config = dict(
    n_experts=256,
    num_key_value_heads=4,
    tie_word_embeddings=False,
    optimizer='adamw',
)
Below are experts of layer 7 (counted from 0) of a mixture-of-experts language model. Rows are named router (the router's row for the expert), gate (a neuron's input weights, with its number), up (a neuron's input weights, with its number), down (a neuron's output weights, with its number) and show model dimensions 128-255. Each number is 128 + 24 x the weight over its row's rms, rounded and kept within 0 to 255. Numbers have three digits each.
Before each expert's rows: a language model's description of what the expert responds to; "raises" lists some tokens whose logits its average output raises strongly, later layers aside. This comes from a sample of Wikipedia text that the model never trained on.

# expert 48
What it handles: Pipe characters and colons following years, dates or numbers in tables and match reports, such as 1958 |, Coventry City:.
raises: "ason", " ←", "key", "ight", "ful", "asure"
router:151131096130136143135139136151153080155122156116102135151145117168098137111135102096123146147103145093155153140129131109131111123161115118123125119132127078130105132119072108094109100138156128094173127122102132155155117105130178124124150083146205118122103097138144112142123119122112099114166091139176131117145127182168146153124131119143137129118173116085106125097144115095141149086115
gate0:161115135152143150173112137123103084123139086155094143138131114128122144049155107148079119181082118151122135148137100095162117134120107121161104147135145085121106144133101090151118092117139135109141132136114138123139066162127196104113101077115154122155139130156141132098145073144170142098139112115191157115136143125117144126139152118134166121110142108106056079090129113100101173132128
up0:121136091122126126134135110152148185139117137112136131071099146076124148191100149080120120114145109141135125139101192170097116135137118149147109142133123134126170148122156162098133163144140094115087191127158119119151164115114077142133149165180089127096131146131103146131107148163094103169065158124139142149098149084114112163123127132075097134170111173165135122174138112135134096130142
down0:155154120102139159169083150089132144110085112138102104151130106100132121108119085116090102104170125133168191147091143150146096122166108098154145094120131109119135120150133085080108127145146110127135152103107132088161139153136135144113118093126104121085152097131167180104153111112116121162106128080126158133125131090132098096150104092149185140176169160136084142107078130118116153103146

# expert 54
What it handles: First names and opening capitals of names in tables and lists, such as O, de, Le, Robert, Paul, Joe, Ale.
raises: "ld", "aled", "ved", "aded", "ads", "inated"
router:134115130135114095172105097144133101114107091118093146120141114132091098159129163130106168151148133104132152129178132140159130140138151106103149126102171099126134161111116120086103107193170165125161139129113104154129126088129139090129130107168146168127153102140177126149171117168116084126092114110081133127111150161144139095146150085147136106109151129097118145102149116120112116091159
gate0:129126090115095142129143140116132082159109153125133083175100159165123145095165118117092137119135126111170112121149124134166165121155147129132133112072097089100175129084151089128159079158139166091147138106137119112075137165160121161115122088184115120141153088140133107114116127121117101151108121140138150106136141086129120119155138060160167154110165112114106120126127162103161109126139
up0:095142130157118130127102144126114071117138160080112076164137151122120132127163156131125151103146132094061126135163146172124147147122123119153123125119163162127109083151116098119144167144144135214148129146137114124113104112147159133091128130180109093142144069118110134110149166124135142132141158138099118110155121133118143137147134143119123179145125085139144121151104150123173132181127
down0:164120105109128153107176121132120107133112140157119083110123117149119122113137128113078096147116127145132149143111118164095144159121161114096137158112149123107142127108085122106100113150130119103143166128118167120144143146158127125118100143134138137117096166158136129107115146074119114152157153151090149107112117120095113092150152121128191139096117149105150137121153125174093138116153

# expert 10
What it handles: Opening parentheses after names in tables (Kenya (KEN)), hyphenated name halves (Jean-C, Monte-C), and LaTeX braces after \begin.
raises: "b", "bon", "ph", "pon", "par", "commun"
router:143079112081110099138139120117122094153099108175101156137169179147133091135127125110148170139117136120147154128166134099137094155156141162119131127093122105142110148145078137097108058151183139067128141103137109133140124112152161150087125099118129124140127093125194136146121107126115097107132109118139126120094161142126106130163137128131119127108150154086129094120093155165117148118173
gate0:121162116131103095126107108093115100156127075117138129123109172124143112100124160134138142103099173115141117136134138132137120104138112135137119133151144140153106109160147148120113104114124100133142167093165156134124141117149133104119079153154150093155110137095127128133117145107121126189160128116137141164127173088127153159115066134104150089152116135145160115134140111138138154119134
up0:175124137155124125131141112161101160113153177116116169153122083154127126157115088130131099160084117143087132182146097132146130102102124101145083105162157110131127131098132123162134144143148115093118117126120100102106128164121128133112169151133154126153102176145049074144103106171114137131096113115087135148140151111167120149108148145132101141135133154149135137124133134108112079096097
down0:162114155182145138156124084106088126119153111166126132101125139095120124092117121131133087133108119073117124122116120136151098135147089129077105110140149115087144161111141081133127134135122078129083146155126107089156118132090102106187126166146103123150144106121144130115162122087128145168137111156098125136149114141146108108106132170091131148127169121139157137140133147119157122109160

# expert 11
What it handles: Row-ending pipes, numbers, decimal points and dashes inside sports statistics tables, plus Latin-like prefixes such as ex, syn, est, per.
raises: " and", " was", "man", "to", " dem", "on"
router:166091125138127109141116149139128124147083142106131149145155150156093094118162112104105177136118095115150159134146190109141154145145120101113105125116130120126129144124083103123106096135182137123156137101113130140133105105158127103126121089160150161112116102150195156160167095168195111121110133112133135123133174132133155135146180075140134111084130113049143130147134168150128119081168
gate0:129119112149109121148113131133115118158145139122150169106112138138141092158152105179124144197126117133111129115098150131117148137142143119076062103129115118114108113142098125117131152162128142184080110131125160180095130091114088113143088111084120176135163163153127105089138099150138050090119135122124115141153096133102130114129154132161139127107101129130125110130143157079145125118082
up0:135067130113108155107107130118069109124125137122135178128132101127153112119148134158133106168106136111148165134117157128142101120118142139121116109108110125103104087130098109129164147142096136153095106159120135126117133137060064100145152130112128152157123179115157115112151152200108088111113150115135145134121097133103135100101156137135087138131097112129133129126141142081144063118083
down0:112160135101141073133093118093131122144156102098133144111199064130132154181159111121109119111101112134117117121139099169088144131115109112148150101091112130138136100115113142106152182114101089144164120141143164113161109136123103126119104158148129149128122106132136101113127120134120111131171145139134165140068111147169103130099121127110088101110114110109131154133121116138131205139140

# expert 29
What it handles: Commas and periods ending a clause in prose, often after words like season or year, including combined forms such as ". and ),.
raises: "\n\n", " however", " |\n\n"
router:122107092119099116146117105143144109141104117150111135150160163140124113102118139082169160135126135095168146098170140106106164146122164108122127148117152059140121162117072125089107104154139165122124096125156112172119163099141111154155130138164151164133138103156150147145146119130131103106113123125137129127112134166139088150145092128164200146105139143096112114096133141115152138127117
gate0:154111132144131185121109088095106148114137133072115127123100147080093100100139164119155101123130088128164130115158148130106114155109103105117113124148153162135134099119116077155119180127126127109169109170135086105127122123158094143120145148083120158130165110148111133140171123095127097137102126085121140150126147119111118137112107151113134162082095107119176169121114149137158108142093
up0:114142129166139148095129120119105164118136126085117116159050117118086117126123165131112144121093122118092107090119190144114131205093105120120103107143140160090126127111140138135159166115086166149154095098140123155124122143147135116127134128082106170100162130136136084153116139126122127124092095116127130141113102081128113125139134129150117107113161080118166139106144126157131104141070
down0:083121107109124151115119116099121138139095104175162144092147095134180127129110146128124052132159114114137168116089100155122147110119148117118116145142138108191128143115114095135111139101127097122135098134179165118134153105169173116123147108087146106163135143129128172063149124108133108111164134106155146156097142097104103125132166140065113124107132148145142149164092133139113135075116

# expert 32
What it handles: First pieces of proper names opening a phrase, often in tables or after by or a colon, such as El, Ar, San, Piet.
raises: "ile", "us", "rom"
router:120083112115120148128082128159160098152077162124129149123139134149127064091116128089094130147118130094131160152153151119108115137142156094106138141121113103131096161141101133103120088130181146159146098083121130155125125114122159102083126123159137129102118092164191126138154121134130114111094091123117128117142170148140113121143126054189144095129167154100109125117125142094159116103146
gate0:083138121154120169138146163131136103120101088089160098117123092155137152099087131139125142116133157144139153115137145105136113123079140152096166126137121096138120145093163137132120175113108155120128127146116165147084048111115168160164163130159135155100102081135116131143163159134148124091106148146118126116109098140148156158123113120138139142110087117129128154105117115121145132123157
up0:118137135143107131151172124105114114169135134144101113123110126124125131153144126109127141107134090115161122131140132093132144127131133126167097114152155135112112144115112126156135130087138098084146162139176156143105122094152185149107099134132113126081132119150154123104122101084122094144132110177157131134141123149144148117134154134124136122171137139110106133123104154145157128116149
down0:110097132105150151112112111091141112137156151107125110102150145095132139127148126140164130148160125102150075126147139130098080150118140142134134157133131149163166139143123127107135072139125066110114141122117104136106120122099122133118116123126132115136126122105149142101090084146157097121152147124110157111134173120118107108091193120157062152104146148141111154116141181130169112142118

# expert 56
What it handles: Field names at line start in infobox lists before a colon, such as Genus, Coordinates, Released, Genre, Record, plus year digits.
raises: " |\n", " |\n\n", " her", " their", " ==\n", " made"
router:096142121149099087164079107137121093148082124123082151146157119138133082116114131111136170128097110118120103162139104079124140138169089129137094161122145141153144162132131094095109108148159130156083139083119117116130121075126122112124135097158149143149130095155184150143158146127102139138149120127105146097083136161145141133148111080125122101098117128062135097136127127104120109084145
gate0:205112135124069158157099078101107120147144139151105133086110165170129142127150138112156131109130100095149109106106089129111174168145098092065122126093154148139149143110132112107114151173117095147111108147111088144085112191130144113131131121114109155144165137142127127177105145103194112112116127146117137116147108132133107156141105150108115130121121160115127149142080107111124136095147
up0:082118123114154131128134145129141096092124097122126132144159141121108114090066125111183115142123131079139175154144149107139115143097083100114174102147122101130147144109115124161106114149149125102158159092146131151167192103132145130118109120105167157127107166096137099118126076133107117117102134140198092162120168153118122092131144113108131108125180136166111134104173117184123169147164
down0:162103154165145139120120102128126149120150117129118110135104159140142128116133131095121148121123109143137131148168098130105137173137135147084119118128161114098128111124160091125092148141134107117152135097139088093112120121119085156091169126126132126138134161141096125149136162109144150100110137124108102120108129091123148111117140086141143118081072102148112100155092143120079112150122

# expert 30
What it handles: Numbers after dashes, semicolons or decimal points in sports scores and tables, like 2–4 or 0–3, plus of, from, into.
raises: " erected", " of", " excav"
router:128130089199146122186155161150133097107091101166101111140143160126131104129157115060142166118080091112161090162152090093158134159152117150109135115127107116146130142131066133106113086125161122098149075113140121173141142102109171086127107126150122140122118116128139166185155126143122099109088140112086173152077152160128160144144163083126127126124172175095098124106112165139110138127161
gate0:172151133133165131121134124133103083172170112119121151126100147116118144125160134123142142151143091110097132126125093134141151134124124148156139107153134123109097131129140124066120132119154112113130134115149116149116084139153133147123144129144128162140129085154157152147171120117126115106107141094152103085128074143152145128147122123125123148082138133116120088093151107135101156113133
up0:123111165148124130111118092104134115159119162144120128158156153165144117143139127130096152110109138139088119138155185130121105133089156135142064124075117130133121112142125090136155107120101102159114112162143082111103133140119125113122103117152124101170115106133104090134109130102146062109150110152084127124150157136102122146108108192156124103153100089129089124155124122118151113114132
down0:165132130110125110096162137104140140091090186103125146123140147100124142104125103118059118106155103107117066137108123107117135178102130110092095184145144157147108107122111130118129125148140106135123138168134136133134197072169100095113131134132153128112137142098174128098162122093110093113073137175112139131154138132129133153146152161109137136113138117156160173114125162164128114156124

# expert 59
What it handles: Pipes between column names in table headers and rows, such as Name | Image, plus semicolons separating fields in list entries.
raises: "ablished", "ually", "anded", "onym"
router:112146119146091128157122127126139101129088112181114168135162119137106100138119096051155121121108148091172121134142120106141096118126119096118128112123157136138106166116142128086091088146169119079112132086120125168147144069120164131116150117142147116169148122177123126148154085151117101072118148100161125104076172143157113136155122119116124137144153169079140105078120081143140140140146
gate0:120117124161075099112108106164155116092113139103128149154139142111101117105094149145129139111140130089116126112136100143103124119124050156146116169159106118161122158132094073145125114139114155162113135112150123103127135144157152132178115148094133123121125144145131143124175119139133086128154131112111061140112169186124123150096124124150166115119150096103122116100143120115102123137115
up0:129128131110136150133117104141113124148135160121156088113132120150089140178155125085143122143149124110119180145147142111121125104138142147149114072141103132112171133157117111126117134130159133112107126146123126104141151161153085163146147158151125152121086126151137147152135070159119137092101162106166117105107158124126075147150139124112116114135138128142118150126136116089107094100130
down0:089146088122133130135099086082148177085112076146137153136139138109129125144089172134123117136168148172136109112127103147183140086106112108113130124163099127136141159142149137124128113144103080127077138167131140136114104098110120136136146126135126107075120119098138087137130144109134081119138147123138117107088153137145097098152121107130145110146095104099153129153156140108083166122091

# expert 40
What it handles: Em and en dashes joining phrases or ranges (fifth–sixth, SPÖ–NEOS), opening parentheses before dates or notes, the space before years, and post.
raises: "or", "up", "ol", "under", "one", "ors"
router:119091097143104138148134089160159113115110126159139146143154131153103104122159132106141182123086173096136132125135168116105139152148133093110110135123134108143120132126111150100094112149158136119115114091152123146140173109124147132134115084149166149102131125175188159146124120146162084111126153094110137130119134162159138125136082123169144133130171141083110122141106132135142094113126
gate0:147121123145124102158105121146101130125112081143133116117150112125125115116097131105130114098087170097145127123111134103167131139115143082111084162060126132098111108112126147127130119142081143127075137133119169135146165078130115181142151130160085165129136106099142108113175125127121120094081108136143116163132142126117094130115074110118130161155127142144143142164139140137162138112126
up0:136117137143104127159103146155085149123075144144113124110119109139129136144144148072128126102131142107135171089121147116100109123123086088131099120115123100167129139129147124122141134123116127152110120125114128118157140110127135173119107125133130197152086136161137141085101080140119117120094095124128128152146128101115086122160125153099138127109131117148121171163135137075107102094154
down0:102083106147152162122128164132125120147104130078112102130120107112130154132107089160101118153139145134117141120082183148135125125172161148145137117111108156192129119124092136149125108088154171138089145161133113161114135172133136146169142113099105138116117182117114090144119131121148157126129128139103101133109154139112150108131129150164112096113110128162117082126132099131118164131159

# expert 53
What it handles: Hyphens, en dashes and slashes joining words or scores, such as 2-3 and non-geographic, plus verb prefixes re, dis, un, en.
raises: "ric", "rich", "itch", "abb", "cl", "rem"
router:150134091132127092186115121142131103125097146122126127144146121145087110134157124107134165124114120096164132124120165098151159145107135121140149099096133138149108141112088137136137095132125156112133105099188117135118115114153148093119129093138130128093153114146244140151144093134121102105093108128119119125098120154128157097137095107161157157112144140088145066104124149150120118101144
gate0:141113109132149097114148117100111129084125138126134117057085154143142156131148091122097121156121095083109164087103126117133128123147127093129139136153146156108126118095148115147150125124138138123133138130131151154096121132154096161165137100148107125117201129119121111163141123144144154149081152140124136159129131131099127156118113115122172155131122088155166101131157149126128112127143
up0:143129125164120109139113103133121125120107151119111132126143084162094133150158127142138113155120137088120151106147125088093114090105161154087122141117144144163137173179134141157164179102109118110120063118124117105096105132115115145102129139153130140134128152085133099104138132140131126115156140133113108123168140118105107124127164132123079103167123128113124167194121111163151170130107
down0:106088075144151124147153144162143137146127114143133111143134162078156101138124120163096145139149099149136122145147132110145156081180070153100151130150133103146137139158148132101118115164108160122141126088120140136125116135141130141142132128149150117120115104148137137055157160131135122161123097116147128141104147165146162090138074105133132120139131164156133145156095139115111154110146